{"num_hidden_layers": 9, "hidden_size": 192, "n_experts": 256, "experts_per_token": 8, "d_expert": 32, "d_shared_expert": 64, "hidden_act": "geglu", "moe_layers": [1, 2, 3, 4, 5, 6, 7, 8], "router_score": "softmax", "normalize_top_k": true, "routed_scale": 1.0, "balance_loss": 0.00458, "balance_bias": false, "router_bias": true, "n_groups": 4, "groups_per_token": 3, "shared_expert_gate": true, "init_std_router": 0.0198, "lr_router": 0.00064, "vocab_size": 16384, "norm": "rmsnorm", "norm_eps": 1e-06, "tie_word_embeddings": "early", "optimizer": "adamw", "learning_rate": 0.00374, "beta1": 0.9, "beta2": 0.98, "batch_tokens": 131072, "max_seq_len": 1024, "train_tokens": 664700000, "max_steps": 5072, "dataset": "wikipedia_en"}
Below are experts of layer 2 (counted from 0) of a mixture-of-experts language model. Rows are named router (the router's row for the expert), gate (a neuron's input weights, with its number), up (a neuron's input weights, with its number) and show model dimensions 0-63. Each number is 200 + 40 x the weight over its row's rms, rounded and kept within 0 to 999.
After each expert's rows: "comes after" lists some tokens at least twice as common just before its tokens as in all text. This comes from a sample of Wikipedia text that the model never trained on. Tokens count by the router's weight.

# expert 208
router,194,198,220,198,232,225,147,137,222,150,181,239,215,139,168,284,185,137,161,185,181,174,210,226,157,138,179,132,283,193,152,212,223,215,219,109,210,245,181,155,224,227,190,193,229,209,215,183,197,168,240,255,118,196,190,239,91,263,198,214,162,134,250,242
gate0,280,272,184,251,192,270,265,213,176,159,234,221,187,146,167,234,243,205,173,211,182,224,171,261,198,196,251,235,196,231,182,203,173,172,190,186,237,194,227,199,237,254,138,269,260,170,255,196,221,217,278,224,175,127,191,190,226,239,202,164,217,152,263,249
up0,228,204,189,178,133,195,301,147,298,272,187,202,165,201,166,220,209,195,223,110,188,156,213,206,214,176,221,196,183,218,197,163,195,226,187,161,200,170,195,206,223,139,140,146,160,144,191,248,210,194,139,141,209,182,224,209,206,249,254,297,216,235,229,215
gate1,189,94,228,276,216,161,150,219,180,188,200,197,250,239,206,217,267,189,248,185,235,149,187,216,203,167,202,169,286,190,217,167,187,235,209,213,186,113,256,232,274,171,243,201,165,225,183,214,184,214,194,184,218,205,215,284,172,184,201,184,201,207,154,235
up1,185,192,162,157,177,267,268,211,289,184,201,193,158,215,223,124,194,197,161,176,187,167,169,230,213,249,210,285,219,279,178,214,90,188,152,219,188,285,126,150,250,206,135,240,173,121,184,234,207,180,186,239,223,302,269,165,229,173,195,212,219,183,215,208
gate2,228,224,154,253,254,234,204,114,263,185,233,250,227,205,208,112,233,203,271,113,144,125,127,178,185,200,193,244,189,207,177,237,238,187,178,219,235,210,182,220,219,161,168,164,166,224,203,229,298,225,171,276,165,155,196,196,206,229,223,146,222,177,200,162
up2,216,202,299,237,126,220,142,229,190,122,250,240,246,210,261,232,74,199,216,257,180,219,255,179,242,256,231,214,161,191,186,248,160,170,176,233,135,156,212,273,182,201,78,255,203,176,191,235,137,189,143,177,305,208,262,252,207,245,197,126,248,188,176,283
gate3,258,196,264,197,253,159,206,205,199,224,182,278,200,225,206,289,126,177,214,158,186,206,174,242,142,189,177,169,201,170,217,185,230,237,111,199,212,185,205,110,181,243,251,206,236,282,212,197,223,210,220,210,148,150,206,179,103,179,149,209,198,249,236,242
up3,164,149,193,216,130,194,183,172,188,147,259,148,196,161,199,143,281,256,154,224,240,157,226,115,229,240,291,201,210,221,206,216,202,210,222,199,163,234,177,247,237,144,160,258,174,143,176,218,156,218,201,195,241,274,211,230,248,184,240,199,197,182,180,180
gate4,170,219,146,186,210,264,231,206,196,230,223,176,195,194,221,198,225,192,247,238,156,220,218,236,152,134,139,187,175,225,116,197,190,119,182,234,169,209,252,244,235,138,199,204,166,240,232,242,247,183,221,179,218,241,258,253,171,243,149,256,187,196,225,115
up4,204,203,240,202,221,121,149,231,204,198,177,287,201,213,198,175,186,179,177,187,224,170,191,208,249,224,280,175,228,184,268,250,257,262,228,174,245,208,133,163,200,226,232,203,230,142,150,148,139,170,185,222,203,142,107,165,209,152,211,180,250,174,187,231
gate5,238,139,263,168,251,233,202,160,192,162,167,159,169,240,170,217,182,238,213,146,156,104,151,230,241,158,205,189,160,233,183,119,130,245,201,205,183,196,195,172,251,211,162,174,179,215,262,245,194,161,204,178,154,280,168,206,291,141,242,128,185,207,172,185
up5,318,125,196,167,271,233,193,220,194,198,189,192,217,154,144,243,225,241,179,186,163,147,127,246,181,156,233,138,223,263,180,174,251,237,146,235,212,208,168,175,243,209,183,198,149,136,299,228,257,207,144,112,152,221,148,222,165,183,153,109,206,232,237,265
gate6,159,184,215,197,209,192,277,177,211,181,281,131,248,160,151,230,207,168,143,109,241,230,184,164,150,152,198,187,198,185,136,142,168,63,252,190,264,276,161,181,238,211,207,283,223,210,170,191,239,177,191,203,189,164,188,206,182,199,253,219,180,236,289,218
up6,205,232,202,113,241,230,207,260,182,187,248,218,204,212,182,187,215,167,224,166,174,142,202,199,202,252,213,293,129,238,217,243,218,207,210,212,210,206,184,277,240,196,161,191,171,198,233,198,217,248,210,189,158,160,168,196,216,255,168,180,199,187,249,163
gate7,199,233,185,176,216,184,220,214,137,225,156,191,229,221,215,208,249,168,174,201,153,258,232,170,138,164,219,259,205,218,181,223,288,233,150,184,192,167,254,196,214,115,209,233,237,141,117,121,197,199,189,175,232,201,118,217,220,272,164,221,145,150,218,176
up7,247,177,205,198,194,138,218,160,157,219,229,195,230,193,232,163,207,165,226,179,146,163,266,112,218,177,275,232,172,198,252,251,281,168,155,102,171,174,206,218,200,195,154,231,199,255,161,201,220,243,187,175,238,187,137,185,205,220,247,246,164,221,202,234
comes after: "\n", "-", "°", "|", " /", "\n "

# expert 83
router,155,198,208,167,191,243,135,237,191,273,165,187,224,178,223,224,174,144,241,224,133,216,227,246,242,220,197,220,249,158,208,253,224,266,228,193,186,150,199,205,222,264,217,209,232,152,232,121,137,201,206,243,143,222,174,191,237,266,191,238,269,138,160,236
gate0,211,159,211,196,230,280,266,180,254,246,200,260,166,179,238,250,196,222,210,262,277,170,215,231,233,213,183,191,247,298,137,179,188,201,198,189,175,147,280,146,223,207,229,227,206,237,153,251,148,187,206,189,230,211,292,236,185,210,141,165,165,169,196,185
up0,214,263,204,182,137,166,139,213,250,187,212,143,225,191,151,149,183,185,169,165,140,218,183,140,157,192,201,177,142,176,253,176,217,199,217,236,223,226,164,272,130,186,205,197,176,193,253,151,216,175,187,177,195,150,164,191,201,151,227,215,188,229,222,232
gate1,175,209,158,170,173,132,231,183,131,260,229,227,186,129,246,220,195,214,131,188,227,244,128,198,224,205,232,206,189,177,256,125,144,192,183,158,213,219,204,176,152,155,165,205,198,241,196,208,161,236,264,178,163,211,200,236,171,122,238,268,106,186,206,210
up1,195,169,142,190,206,170,225,180,117,214,225,185,256,186,174,258,209,187,152,197,198,278,289,167,214,223,167,143,258,235,195,165,201,163,237,124,183,248,231,171,202,188,164,303,276,205,136,196,201,197,274,162,178,162,286,235,187,244,162,228,175,244,154,220
gate2,245,180,179,134,227,181,180,191,206,174,186,207,222,207,225,210,167,180,174,206,166,207,198,142,243,209,143,222,206,264,155,237,196,144,239,197,163,265,206,191,241,104,240,203,194,228,203,175,199,270,264,201,177,161,196,194,293,201,209,150,147,300,207,147
up2,150,215,185,301,151,207,158,182,221,183,127,234,139,251,168,185,144,172,260,259,204,259,172,282,182,163,205,211,158,168,235,247,140,324,179,215,234,215,191,207,167,261,157,125,168,183,186,180,203,172,171,157,226,283,186,167,159,199,122,162,243,149,100,195
gate3,169,198,252,253,209,203,170,164,207,236,191,244,184,205,266,197,209,175,222,274,183,177,165,236,212,166,126,239,213,150,219,217,187,227,134,98,203,176,199,272,245,176,181,201,188,204,157,250,225,182,238,208,187,238,138,214,168,174,179,168,203,134,162,119
up3,125,152,221,244,214,244,136,219,163,223,200,250,184,188,237,230,199,176,236,226,166,127,182,234,192,256,155,234,207,156,205,229,190,223,184,166,202,139,171,204,273,159,124,217,152,210,212,197,204,153,197,237,163,238,162,272,206,170,188,155,252,110,165,144
gate4,205,201,227,231,121,196,235,177,158,124,217,129,251,176,156,205,141,186,180,134,125,237,235,152,166,172,138,260,197,211,167,258,182,228,217,225,217,194,225,202,131,223,203,209,186,218,235,242,267,234,220,145,230,184,167,169,172,271,190,208,197,231,210,159
up4,169,127,133,220,190,240,150,252,205,184,137,220,172,179,272,85,109,230,255,202,144,242,164,163,106,191,170,208,156,290,186,232,175,198,253,199,192,214,199,171,225,178,219,157,105,179,161,205,183,157,231,160,206,207,245,186,180,252,199,169,197,120,170,206
gate5,209,209,186,108,230,226,232,174,202,190,223,203,213,232,187,241,182,207,158,174,214,210,196,201,217,189,205,197,234,151,183,140,201,144,200,151,189,156,155,196,217,122,231,231,227,212,210,207,231,224,145,213,213,252,152,213,261,173,294,218,195,205,218,210
up5,219,253,236,243,159,164,153,170,232,220,180,175,181,170,200,214,266,158,254,165,222,172,210,210,208,158,206,197,156,226,227,240,188,242,191,249,240,234,251,235,158,292,213,152,157,142,173,248,217,227,206,192,167,160,229,178,151,197,194,147,184,219,213,162
gate6,177,213,206,125,247,210,203,279,273,235,201,190,224,241,204,211,173,147,163,216,180,181,227,217,202,124,289,181,268,208,140,222,225,214,240,193,186,187,191,179,243,252,210,201,219,172,122,199,174,203,174,216,207,246,172,270,244,143,225,271,266,135,246,221
up6,241,224,205,248,156,240,198,177,162,184,199,198,183,93,180,119,205,204,252,320,185,235,195,200,166,271,140,243,115,245,233,296,135,189,211,229,204,203,178,239,244,92,192,204,167,182,178,177,221,216,184,224,203,166,229,115,214,288,172,170,161,188,179,162
gate7,166,272,229,226,113,265,209,212,211,210,254,171,234,281,181,212,175,159,198,123,197,193,188,253,225,185,267,227,239,223,194,142,161,236,172,218,286,209,225,197,226,217,203,253,175,162,249,200,248,243,210,193,251,175,181,189,259,183,177,227,166,179,176,177
up7,197,306,201,186,71,227,240,210,252,173,195,199,179,252,214,228,139,205,180,193,198,234,162,226,220,221,283,217,295,195,216,116,152,236,126,212,243,236,216,209,235,228,219,239,184,129,222,207,225,253,211,179,196,176,198,242,200,204,158,259,152,237,165,224
comes after: "\n", "′", "°", " 3:", "\n ", " 4:"

# expert 168
router,182,141,192,176,209,194,119,267,206,236,214,224,182,179,278,220,145,149,253,161,161,234,227,200,198,119,228,196,147,217,263,227,244,253,240,192,212,228,319,187,207,194,239,220,185,138,215,165,166,230,203,194,146,179,101,167,192,167,205,156,169,290,266,222
gate0,214,127,171,213,204,132,225,296,182,187,162,235,194,238,241,183,222,214,169,178,169,265,180,127,194,154,203,236,248,173,188,191,204,217,219,225,207,153,148,187,255,167,256,219,244,307,251,254,223,236,214,178,207,157,222,261,99,177,181,131,198,250,206,208
up0,215,228,195,106,240,167,172,211,257,172,304,201,264,230,217,196,165,161,218,188,213,248,158,118,225,207,282,219,206,268,199,213,207,145,201,213,214,208,205,188,160,155,132,201,219,187,233,153,216,144,223,292,257,209,242,301,201,149,181,239,215,206,209,157
gate1,188,202,265,149,151,181,243,190,204,183,237,251,204,255,263,222,188,175,269,155,161,190,133,246,179,189,220,153,215,171,164,149,197,187,192,234,251,274,168,227,221,117,180,229,193,235,255,330,237,213,181,179,182,164,248,243,193,205,284,265,167,149,235,159
up1,181,213,141,167,196,197,255,235,252,241,206,140,207,193,238,171,201,247,159,256,247,235,268,87,222,112,209,228,201,269,219,282,117,168,246,264,199,115,216,189,221,231,256,216,153,206,215,213,182,164,269,191,189,156,184,232,182,155,164,186,238,216,238,274
gate2,236,166,250,190,202,265,210,162,188,167,147,241,233,236,190,237,176,187,133,151,258,220,234,175,189,145,148,212,174,143,172,225,218,229,207,184,232,221,273,157,290,222,264,191,232,211,200,129,184,268,172,148,239,174,156,243,226,223,244,184,179,224,186,197
up2,192,188,129,210,212,165,195,230,185,233,253,182,156,196,208,126,284,206,217,206,142,196,181,208,190,259,220,222,204,194,236,165,227,110,210,207,197,135,143,274,206,113,156,131,179,189,181,258,190,107,182,219,160,186,246,202,196,179,210,156,272,159,211,226
gate3,210,146,163,112,188,184,142,183,176,206,226,107,239,136,213,272,154,175,207,172,217,205,215,301,203,243,217,219,169,257,190,115,196,218,224,167,190,172,247,235,195,235,143,196,221,183,192,163,145,185,161,219,259,185,157,155,184,198,160,317,248,82,222,224
up3,192,239,227,256,210,224,223,167,207,215,168,232,211,252,184,123,213,197,154,249,205,177,249,140,210,161,200,146,149,152,191,242,187,174,218,234,151,245,123,158,170,178,222,198,161,216,211,235,257,183,235,172,137,174,174,185,219,243,262,167,186,281,192,161
gate4,253,154,191,209,258,149,165,212,165,177,161,283,148,185,177,150,268,203,258,193,144,181,278,203,252,223,169,253,173,173,241,247,241,242,191,130,191,192,165,217,104,172,133,173,246,218,253,200,215,236,171,212,166,242,139,124,248,148,172,165,193,176,78,229
up4,241,248,255,228,159,167,200,191,241,177,196,193,216,207,247,209,151,183,176,207,217,241,150,176,272,197,224,145,250,156,203,196,203,209,185,194,254,165,285,236,155,167,229,167,284,198,84,223,161,231,176,183,233,267,182,171,252,110,172,206,225,163,206,147
gate5,275,118,208,169,240,200,210,237,210,216,191,222,205,175,205,224,194,149,198,178,231,246,200,131,230,136,252,150,170,161,226,202,175,180,180,177,225,208,91,167,254,210,181,244,160,171,260,216,226,274,267,98,194,200,161,211,280,134,230,220,228,198,221,193
up5,212,195,163,186,101,181,226,154,230,231,198,244,216,192,184,240,227,287,140,165,232,140,215,196,195,217,156,302,225,201,194,191,205,210,150,153,149,201,321,246,162,185,237,185,180,177,213,198,158,197,136,287,197,79,210,243,162,281,194,200,194,215,115,213
gate6,219,237,129,269,223,230,162,274,133,172,157,193,190,207,107,205,152,204,279,152,178,202,122,136,230,193,206,202,153,212,219,194,175,231,214,232,185,105,181,203,249,169,181,169,143,217,195,163,224,171,177,167,163,232,207,256,233,223,220,178,213,187,221,191
up6,238,193,209,204,231,145,228,234,261,170,235,134,180,250,210,214,177,194,299,235,158,215,215,232,111,257,276,159,311,179,160,175,147,227,119,170,257,213,208,267,210,207,144,181,253,182,257,256,181,226,215,227,218,160,213,231,201,215,175,268,153,184,125,214
gate7,171,202,251,210,187,186,215,247,275,208,199,189,190,198,281,197,220,151,238,231,127,191,238,208,135,166,236,191,148,257,129,263,142,236,257,184,247,234,198,259,186,223,263,220,150,156,239,202,197,196,159,175,221,190,124,199,228,205,190,191,107,213,211,246
up7,248,193,246,208,264,246,162,277,182,194,158,237,198,197,188,216,179,233,151,182,267,301,197,134,206,284,157,171,174,122,196,168,250,124,204,222,250,149,196,244,224,207,186,171,162,224,146,160,270,260,201,164,176,217,204,204,180,291,225,234,260,199,260,187
comes after: " a", " and", " of", " with", "ed", " million"

# expert 182
router,224,269,169,180,226,233,188,204,159,218,186,169,164,236,227,141,190,190,211,234,200,142,194,157,292,161,172,239,179,188,237,158,215,155,245,235,288,125,163,264,183,251,225,219,189,161,212,226,150,165,211,187,211,121,184,289,160,160,188,218,256,180,206,170
gate0,230,167,159,148,221,241,189,225,167,187,156,158,214,189,198,189,172,143,160,257,191,200,245,193,202,222,168,267,142,180,215,193,274,150,157,191,244,178,199,230,239,237,272,200,159,116,209,152,249,152,137,166,250,175,169,171,184,262,239,230,187,199,193,177
up0,197,165,220,294,146,125,210,172,224,198,202,275,233,236,201,292,245,182,214,110,204,215,174,202,162,190,209,170,280,184,185,195,160,250,223,146,171,242,239,194,210,204,177,244,249,265,246,247,162,254,216,176,165,261,194,211,218,133,175,193,196,197,188,211
gate1,237,231,176,163,127,192,255,104,238,217,249,192,244,181,213,201,227,197,217,255,192,187,241,272,211,183,222,241,176,181,244,178,153,251,113,193,207,187,238,214,147,107,240,141,201,170,237,206,250,176,146,190,246,287,153,191,146,300,168,114,136,201,111,169
up1,251,255,192,156,144,234,211,133,231,186,210,164,253,170,276,137,155,175,245,268,197,210,257,243,230,181,255,218,152,171,196,260,185,303,161,254,217,172,178,234,162,123,275,199,153,182,202,198,202,182,166,167,232,270,178,192,135,256,178,194,165,173,168,147
gate2,178,181,157,256,220,205,207,121,181,222,184,207,200,233,178,197,274,208,238,139,137,157,142,177,212,260,181,130,240,168,202,227,244,217,262,137,226,222,120,139,249,161,204,182,269,280,115,230,170,215,229,228,267,202,240,262,174,221,235,198,233,282,113,181
up2,136,206,228,200,164,158,192,232,248,199,259,191,147,168,181,198,140,202,180,278,278,232,248,226,252,165,232,230,162,290,171,175,156,203,155,213,104,212,212,227,197,285,236,241,158,123,208,164,200,226,184,161,134,212,160,156,222,183,275,255,188,252,254,240
gate3,189,169,193,270,216,101,214,283,168,229,133,248,189,224,276,262,232,228,219,171,163,173,173,191,264,216,107,237,276,177,218,177,210,247,146,171,225,151,221,251,169,193,190,234,288,286,161,161,173,220,191,179,144,203,237,132,155,154,144,177,214,190,202,161
up3,217,188,206,163,206,281,207,145,224,165,198,183,246,162,125,169,191,160,180,193,231,251,156,163,142,218,188,217,193,203,199,238,195,144,161,209,207,251,162,192,239,170,204,225,109,192,199,246,220,155,234,160,271,194,194,251,199,237,174,226,176,176,238,270
gate4,147,283,195,248,245,226,228,204,265,190,173,179,187,255,223,173,179,248,213,160,223,180,179,253,164,253,178,214,241,245,211,245,108,232,187,152,186,166,192,189,138,221,201,210,261,251,179,229,248,166,73,211,206,217,188,190,211,251,247,210,182,223,128,169
up4,204,262,236,232,210,240,174,263,228,189,194,184,185,254,240,157,184,225,161,198,165,154,175,201,173,304,255,215,238,237,190,237,154,195,235,212,237,201,199,270,171,262,156,192,261,179,175,213,190,189,70,264,219,196,199,253,211,206,263,180,194,182,155,145
gate5,208,226,190,197,202,179,224,224,171,257,194,223,193,220,229,146,142,204,275,220,226,216,175,208,215,163,228,173,171,165,184,125,244,254,271,263,213,233,213,160,210,210,142,153,243,196,255,116,222,212,237,235,162,182,258,157,188,199,196,146,228,211,230,180
up5,225,179,122,205,250,182,185,167,238,163,189,140,217,182,257,235,256,204,219,215,178,222,205,209,99,151,168,125,233,254,200,265,214,166,199,157,189,115,199,256,199,169,222,202,201,230,131,220,200,184,165,153,231,216,182,226,145,183,120,210,164,229,208,222
gate6,188,262,140,176,154,192,212,180,242,197,307,242,210,169,199,201,188,174,186,201,152,266,245,213,206,267,198,179,160,144,190,285,156,253,279,209,169,245,163,206,285,236,217,192,170,194,158,236,204,261,136,161,249,187,159,202,182,170,272,179,175,254,230,194
up6,167,118,251,289,282,184,225,178,210,168,178,211,201,290,181,250,222,216,213,190,213,187,156,187,263,159,180,222,258,275,193,137,243,146,224,165,216,221,296,150,185,158,159,249,187,254,222,185,203,193,237,237,164,232,240,226,233,203,153,170,164,116,190,169
gate7,192,218,188,198,210,258,235,177,262,225,246,215,172,240,192,134,145,122,176,185,185,140,167,186,263,153,217,206,147,249,271,234,235,245,265,215,222,171,228,208,199,250,182,180,226,137,265,137,189,169,178,187,219,169,193,226,202,216,243,144,239,227,172,283
up7,168,217,112,109,181,162,251,150,202,234,211,242,177,196,197,169,159,226,189,143,179,159,165,142,196,255,144,147,196,240,225,149,209,226,198,243,158,202,150,173,227,178,271,245,230,211,156,187,209,186,266,225,197,197,263,235,278,218,205,236,188,225,219,225
comes after: ".", "\n", "s.", "-", ").", "es."

# expert 51
router,259,324,172,143,212,139,163,191,201,174,210,169,288,156,201,209,204,159,155,167,178,203,166,189,196,181,254,222,216,219,215,148,228,215,242,211,246,181,232,252,215,227,244,185,226,142,251,230,166,200,232,176,172,140,153,251,136,199,196,199,232,257,227,217
gate0,149,165,191,252,263,169,191,214,232,198,202,182,185,203,219,194,176,272,252,202,204,277,242,216,99,159,139,282,172,262,246,201,151,228,306,183,126,216,229,173,151,135,300,250,206,220,153,191,223,288,220,158,229,153,203,229,241,155,200,131,163,213,227,286
up0,156,262,192,193,250,160,232,237,191,215,116,194,202,243,186,99,246,232,188,216,189,150,220,179,138,166,175,206,237,215,190,147,138,169,248,152,196,299,148,131,226,154,172,202,214,255,251,197,224,230,219,175,237,162,267,203,252,160,192,223,155,148,212,208
gate1,186,174,276,275,205,147,194,227,254,162,218,246,154,213,199,269,243,207,177,236,159,171,237,197,178,167,188,197,266,279,257,185,234,237,150,284,248,236,267,191,172,158,148,251,274,133,182,251,167,124,242,242,190,230,168,217,174,267,218,193,228,227,181,130
up1,239,240,242,257,167,224,268,175,203,138,269,172,212,195,220,212,236,169,321,250,138,246,180,219,215,221,300,178,224,186,203,179,202,219,166,188,180,140,204,227,170,212,179,210,230,213,199,274,178,182,199,198,155,251,205,221,85,223,171,159,249,207,245,93
gate2,161,222,145,194,152,170,145,197,215,171,195,242,216,164,173,286,147,252,248,238,144,244,199,211,177,269,246,275,148,185,245,190,182,250,200,209,116,211,184,199,253,243,222,168,210,112,147,199,141,180,212,175,213,256,182,208,181,144,175,218,226,245,172,204
up2,183,214,175,192,193,257,176,247,161,197,239,228,231,195,202,229,171,225,156,212,235,214,202,254,147,207,211,179,182,196,187,182,212,208,149,241,165,183,199,284,244,253,162,284,223,203,161,246,159,130,191,194,236,251,112,206,228,168,168,220,234,127,200,222
gate3,200,148,180,236,156,214,243,256,214,185,133,247,155,231,211,164,168,186,152,151,274,209,204,204,248,150,118,247,244,194,158,210,205,196,222,139,251,136,182,134,249,239,230,216,165,211,212,197,227,208,227,217,229,211,222,225,204,182,294,203,165,199,109,204
up3,169,199,183,224,137,247,230,232,236,194,151,232,186,190,152,173,188,148,187,159,245,213,197,196,258,210,212,286,241,228,142,237,218,186,226,165,187,147,197,137,211,207,222,249,142,191,190,256,205,184,206,262,251,255,225,232,204,192,314,137,187,218,138,209
gate4,230,213,195,218,190,173,277,182,168,176,224,227,228,120,188,212,204,244,187,189,200,202,183,214,125,299,178,247,157,185,159,178,169,228,257,245,212,175,186,190,262,206,191,245,203,230,221,197,222,188,202,230,171,201,152,272,160,294,219,241,180,248,193,221
up4,248,291,293,229,182,158,157,219,217,243,240,220,197,173,236,225,213,287,208,212,246,208,154,278,161,239,186,162,139,217,185,183,61,187,184,156,253,223,229,241,287,233,247,258,206,235,217,186,282,217,224,197,243,189,194,223,163,252,172,235,167,213,194,224
gate5,236,289,292,160,164,149,214,122,145,188,236,173,260,207,199,218,255,130,239,188,147,243,218,255,202,185,225,167,214,179,239,168,217,185,312,250,206,233,183,222,241,246,188,169,164,167,212,219,248,180,266,171,222,202,181,217,186,204,168,149,154,214,240,167
up5,184,230,168,135,245,266,269,240,125,251,250,173,226,197,226,173,267,227,174,295,164,237,254,206,115,186,220,234,183,162,197,211,202,125,220,199,260,252,218,267,235,215,148,163,151,188,244,186,253,190,185,186,205,195,135,197,206,278,223,232,197,160,237,187
gate6,245,230,176,211,183,274,180,217,226,173,224,210,230,175,115,204,222,194,175,250,158,282,273,213,169,165,215,208,194,151,209,127,182,221,206,164,179,206,176,203,154,204,256,108,103,175,253,196,206,210,60,273,202,181,242,197,202,216,222,255,217,197,208,219
up6,182,214,220,195,229,167,226,231,242,174,175,234,228,201,114,141,234,161,147,263,156,277,306,251,114,202,239,138,174,177,138,177,223,132,202,171,196,185,127,183,219,214,225,149,163,216,213,245,193,161,149,288,251,229,254,242,211,170,206,210,198,167,214,173
gate7,186,202,200,197,121,198,200,205,183,212,251,184,236,262,228,216,196,135,214,196,123,235,200,198,165,229,195,145,241,189,204,215,236,257,174,228,164,204,205,237,247,240,200,200,214,132,233,158,242,156,194,200,145,209,129,218,127,209,162,263,192,222,193,140
up7,240,197,221,176,195,200,193,273,187,138,200,191,191,153,147,178,167,185,232,190,169,220,216,239,218,238,232,266,123,192,128,174,180,204,192,228,244,169,151,197,254,126,190,203,123,163,141,147,164,133,159,269,235,136,170,232,205,231,212,292,211,169,232,125
comes after: " and", "-", " was", " the", " or", " a"

# expert 142
router,280,259,165,176,224,291,230,209,157,182,172,222,201,162,240,182,163,218,184,260,232,196,197,116,251,238,195,255,173,190,258,211,219,149,194,228,277,146,178,267,212,255,171,209,209,216,199,190,197,201,190,198,246,171,158,238,183,137,144,164,241,116,216,215
gate0,176,276,180,167,209,95,166,119,197,241,177,173,139,204,188,268,183,223,281,168,166,166,182,129,232,192,176,253,176,189,207,193,209,207,271,134,187,181,154,277,212,258,230,198,153,228,187,193,200,208,212,182,226,211,100,206,182,127,183,145,292,208,188,210
up0,234,198,220,168,250,239,197,279,188,191,198,220,177,174,142,174,200,191,216,260,248,256,257,249,160,190,198,262,155,161,149,202,149,149,171,255,202,188,184,227,235,265,275,212,170,248,213,202,219,194,172,162,255,228,184,114,157,232,147,147,170,208,206,191
gate1,194,120,263,231,235,113,150,226,188,165,170,201,156,190,187,204,272,242,210,255,190,246,212,268,129,151,215,173,255,227,198,271,174,197,158,261,189,212,180,142,178,175,217,224,216,217,198,275,144,203,214,200,131,211,208,139,149,219,128,222,108,260,194,200
up1,145,129,183,210,243,145,178,233,201,254,198,207,248,216,175,234,226,240,215,155,229,204,209,243,144,210,226,131,226,177,192,207,199,198,192,114,148,304,225,123,192,181,166,164,250,196,203,202,305,266,233,250,174,230,204,148,251,198,211,208,149,193,195,181
gate2,166,187,184,240,243,164,183,148,174,180,66,197,258,182,176,217,262,162,225,218,199,176,101,219,209,244,148,139,206,141,264,245,229,195,262,200,251,183,196,182,246,222,179,200,281,192,191,214,232,166,175,149,188,188,194,239,240,140,183,109,191,150,210,160
up2,209,236,135,233,230,208,255,150,160,146,94,131,225,171,168,248,238,173,197,279,159,128,141,189,234,245,216,170,177,148,270,252,202,245,262,213,244,127,138,183,160,193,192,218,255,185,233,254,204,221,227,157,136,158,235,243,220,158,232,140,182,205,207,206
gate3,153,216,186,111,188,243,254,203,243,226,260,177,214,167,179,172,130,199,218,197,184,199,181,112,193,219,138,205,178,271,270,160,205,160,260,143,236,154,255,127,173,171,168,142,266,186,195,173,209,190,262,195,209,163,222,293,197,183,161,205,166,241,219,248
up3,196,183,269,243,208,168,110,263,179,199,229,254,191,194,230,210,272,189,189,227,216,169,209,239,180,157,207,249,225,230,227,224,130,217,156,207,193,204,126,216,227,163,280,188,182,157,192,151,216,154,213,177,161,139,254,164,273,240,205,238,192,159,191,161
gate4,242,257,216,185,197,206,254,143,237,226,175,205,215,135,255,207,202,289,152,204,158,148,160,149,156,129,257,223,225,224,240,236,235,202,217,151,189,220,169,175,218,197,154,219,229,196,194,270,243,208,246,212,150,206,209,172,165,165,181,216,197,152,285,149
up4,197,154,175,211,183,143,196,220,151,129,186,146,225,304,158,205,230,134,207,182,292,192,229,236,168,253,148,183,237,143,202,140,193,187,207,255,169,177,198,192,180,201,215,111,256,233,151,190,181,132,188,224,200,204,195,184,183,234,200,176,153,191,147,251
gate5,245,174,226,148,205,245,209,177,219,150,179,198,266,173,230,175,152,118,213,193,212,283,198,118,195,284,143,203,153,211,248,249,182,167,205,156,254,185,212,183,336,129,185,202,194,225,179,136,245,171,211,141,277,210,172,245,245,200,186,166,234,190,208,212
up5,243,169,260,261,166,184,142,205,120,168,215,175,172,214,222,218,252,180,199,293,209,178,264,222,166,213,158,191,165,237,191,191,173,151,151,174,268,185,198,204,157,252,217,177,87,198,242,198,170,192,174,190,207,192,207,167,177,182,198,190,145,201,91,207
gate6,253,220,148,154,167,216,251,152,205,204,162,257,181,229,269,161,198,224,192,235,235,162,192,160,204,187,228,161,120,190,242,193,225,200,249,221,236,177,193,251,236,252,247,214,212,153,186,178,188,183,228,283,138,160,287,251,149,222,224,206,233,262,258,220
up6,166,163,216,96,166,153,239,211,210,247,245,233,204,184,192,158,191,241,125,200,201,213,191,136,150,254,182,171,208,177,205,251,197,198,289,196,187,229,165,234,225,215,194,227,117,202,183,200,240,213,271,266,310,183,230,225,269,180,228,190,181,203,213,221
gate7,245,194,138,143,114,253,211,170,167,235,211,171,215,206,232,198,204,117,170,228,188,162,220,242,135,277,274,232,166,207,118,217,193,171,190,184,155,217,186,255,191,161,155,124,213,152,204,221,232,182,191,213,176,212,208,229,164,279,294,192,219,240,193,191
up7,133,201,187,266,142,192,212,165,118,204,189,294,255,258,185,177,223,255,186,190,301,171,174,218,188,211,161,227,226,205,142,152,205,144,208,220,161,227,251,222,180,133,195,203,215,179,220,265,179,153,201,136,204,253,195,311,170,243,215,228,204,211,197,129
comes after: ".", "\n", "s.", "es.", ").", "a."